python train.py --router_bias=true --n_groups=8 --shared_expert_gate=true --lr_router=0.0008 --norm="rmsnorm"
Below are experts of layer 3 (counted from 0) of a mixture-of-experts language model. Rows are named router (the router's row for the expert) and show model dimensions 0-255. Each number is 500 + 50 x the weight over its row's rms, rounded and kept within 0 to 999. Numbers have three digits each.
After each expert's rows: "gets" lists some tokens that make up at least twice as much of what it gets as of all text; "comes after" lists some tokens at least twice as common just before its tokens as in all text. This comes from a sample of Wikipedia text that the model never trained on. Tokens count by the router's weight.

# expert 30
router:591461528448511460520489542502450448489534528540559558516552467512529508371578467499567531516515574501500416432450483478504477462497462412456535561549515502526441508612592439458466491461488442528413442456478442564514433593551553383543567526436483465482533517464571432548541471459591529526506542472508428445527507556470442539493524560503492553425577534520577518470455507503542485582538538445472449441432607475509534461445470390568537545552431425453413409528450485532554467483516584378537496414542574420457490471441513592514580591474560586474521443477463512580477476502533609446560546498505479526431448419543432491443506616455506459493500438469496483439394576507461463515523509490517571512488465449449558539486481518563548542531480487526523521541511441453563463504500589
gets: "\n", "==", "|", " |", "===", "---|---|---|---|"
comes after: "\n", " |", ".", "==", "===", " =="

# expert 28
router:502533502543537466465449472466555493427438615519538579546462456583491551455573479510500577577546427472581494581470477592477397435537468483444460481605518515510469560466418477493549429632543522528458498466545551457519460431448540550518462462581480535584507395527459500547516442538546497443395543503536439469504518451461451486461540491516498519551518551458454426468473458444463522550507471506445470542541501504481453411393538431580439555486478601552385460555445623494529553506466487496519447386462468485460447529522513430466527510592512514500571437541541545507493456492470408356498583500538425466481487539509572541466549411483460429431515566508402563528515505436522542421505534555452483521575551521444504489463606509497449525490590515455476453487524512518456546428485532
gets: " 19", "n", " M", " N", " L", " m"
comes after: " in", ",", "-", " In", " (", "er"

# expert 2
router:621504431454552555529413476478532433470447610459547540490511505435476444537502467373446513478558475481522420608480586410483448526523532497516406543451413468480510515455532555555613480554517488540515505541417500436428494503542478531486441488509434389476530575470618466564453472427512440459508522560551505498519501474537428467552503507503485531570568467505518544461556434418450554471581534525487551524420482530401507495471467477392494493517523512557499464458527539522556510514436518497447472488394504557444519502467497537428549467516578543451505547482478492428446483409430438495459545452467442564441442481468568530506609512560574475513496465467626497454559455561492418479526520409474538411505588490429519528524612476576495571517511579549552454545583569515520498552426484
gets: " in", " of", " on", " at", " the", " for"
comes after: "s", "ed", " of", " in", "ing", "ation"

# expert 0
router:578541564466568500489450485546471497513532423520472454524419521513535390503490454453422520392431522537507439469497495539573438536496423600586539538557385566535409513547501409501527460480464490513557601526508544489550506492576458405615458510510608495410423570470599480506545522545539519428529517503512511460470497417535436529428556473443395439527600569470560487502552577493438447483571474539523495535483598432485575441495467584573544549467486499483534533432441436459465444447500564473475534527440548407553499481470468518492573543409419495471519551514573462481437472522484481492510494451479468512500407487444454443526474556525518531520586531513492443603498573452400464486580525517451543443543513499502503451489505447428550448486521397543416499432543508530548552525569459
gets: " ", " re", " co", " pro", " Re", "ri"
comes after: " |", " ", " re", " p", " a", " E"

# expert 31
router:572584521483576504409520453525503455507497570513497453421398500527543486489496495612527551455543405489453591501458551459507583477418478483430508387477492451441506522492432454533517591501522571539414514409517461553546542473475454535520440447550553482433493455496519461472472535505480437506544497530434466592503514445489482480537525419514544552452475517444450482530568556470574478552468581592565538417456461610484578565519483480505515581532544516354512530472511525410600447551519516463519529555401529417503509488527472597550481450525591529543471510480535484530526561533512487452456600403461510498518488427491401478528422512537429446556554517429474438421514485506455413464570572416471446542443599529474562404453519531543513512566529397467501501522539504515592463471464480
gets: "-", "|", " O", " La", " Lo", " E"
comes after: "\n", "-", " S", ":", " C", "|"

# expert 6
router:424510436559476502518476525616457503595482379487461458536483551456446453491566457498569530565531517448471567560480454457390458472453535504420487426525408547495471448397501534409594504475543470416498513484479492499505465437476490488514551537472452510492500423492486491479448494520540464432479573542442552576425499407545480575534562488492453471431578518470603498481542587556400450389419552375457462540493476493602517403483546433494522563489548402440438450506498534541540520612527501542453469528449562464499450594504539512515503635480490431519418585486540549469504578583495521575508518461583502519542520513556410474503495488467539434536464560526548500583478429453500519545547493460530462579516536424457513468492492537487417434454426604512534466504459532524497530534507527
gets: " st", " f", " c", "c", " St", " ex"
comes after: " ", " a", " \"", "-", " (", " A"

# expert 15
router:550435534437480450494528414514460615410467607441459516493469559609540536589435459450478542499422446439492485593431465559510493461488509477465462507463465553496559482444534459452544438429439433465558422505553435547584489530465486549468452525516472522408556557547460541528441473577523574459474510427520504448551445533548572449445519466443483416543532611512510413538440488507418457438501531493535479470586543546455443507432487508606544520463568514600444508449575534540510387461466407495600504593478505541397425534513495538475544455575522521501468432457596518576539444522565541551560491514496533446507510526504508507437603535484534525491540405456445503475428511412535465487553456476465537478440429491513502536449574532451504424535574423494477547507417482492531541529450559
gets: " 1", " 2", " 0", " 3", " 4", " 6"
comes after: " |", " 19", ".", "–", "|", " 18"

# expert 1
router:532595508512486497552439516538558483596527546478590502527518563359443500512468481478521443553553508453557479471512547572539462536572532472604482484384537595524475458469440499487538518542478465467482459507473515522457505518436521576434467545528487454546404586592570557461519412467525526463560494526502439488452480598536549501528555455545434596480457497495503460451537393473496515434557472491467537550452443451531489527546488477360589474447536445520542575512510512423508412507487543431536530465422430572476493480517462458477465485536522566511433432521455506471453460475502445504478539526542515531462488437486535504456393544544514479593513432454531456470394420488418426636408433471442455557583432498475572408495489434598552502505513588424558405536516560556485489472494517
gets: " and", " to", " was", " is", " as", " with"
comes after: ",", "ed", " it", " is", " It", " he"

# expert 14
router:604584504424494535484455409456527501387466442520486568492532508540474529411454472519512428453491505487585498560551573421498471484516456568416452487449396532526491438505463548566594502503549570570517454541473470487438477515431507537507477492532496578540559574484463437499470420507507473474549547514512467613533414571521537540484523508535436586469545546469577532578462514505511496514471482552501540506425446553400438577514455554457494469503509509676449516574497555495568498535447427411526545489468545474502478494514510552517547496412463556538537514438523424432510514449456457451513429537562477520501487408516541594579352508516480439466402515416556466491518434444472489485537439445483415439469494493471493464478527524572524469414618482485523604534505490479558516580387537
gets: " the", " a", " The", " an", " his", "The"
comes after: " of", "'", " in", ".", ",", " and"

# expert 11
router:529524600480553485453575424501487502397526569494446484503469547609420429542542454529535500506565504491514468471527452523548376554513436603430546466541531553542584582470530461617453481469537475550446408497472475508556517558550523488415569493508489479470530567410509500458538452422575475388529529536559459513544456473577493410485507499593545512514500477518567448471518479415567452450514557433517397588466476523554469561469422488448540578526511467506460498542483560431530410525495611515599446567458474541496430544565456546541530540512546529481490466555523563603526381531594446457587504493458520490513566433508549576548567469520433509446429474527401431521450473446475525489504551485548483498496493557510587482522406504552437511495476467514447504513568524502605561472508504
gets: "\n", " S", " I", " U", " R", " J"
comes after: ")", " |", ".", " the", ":", " United"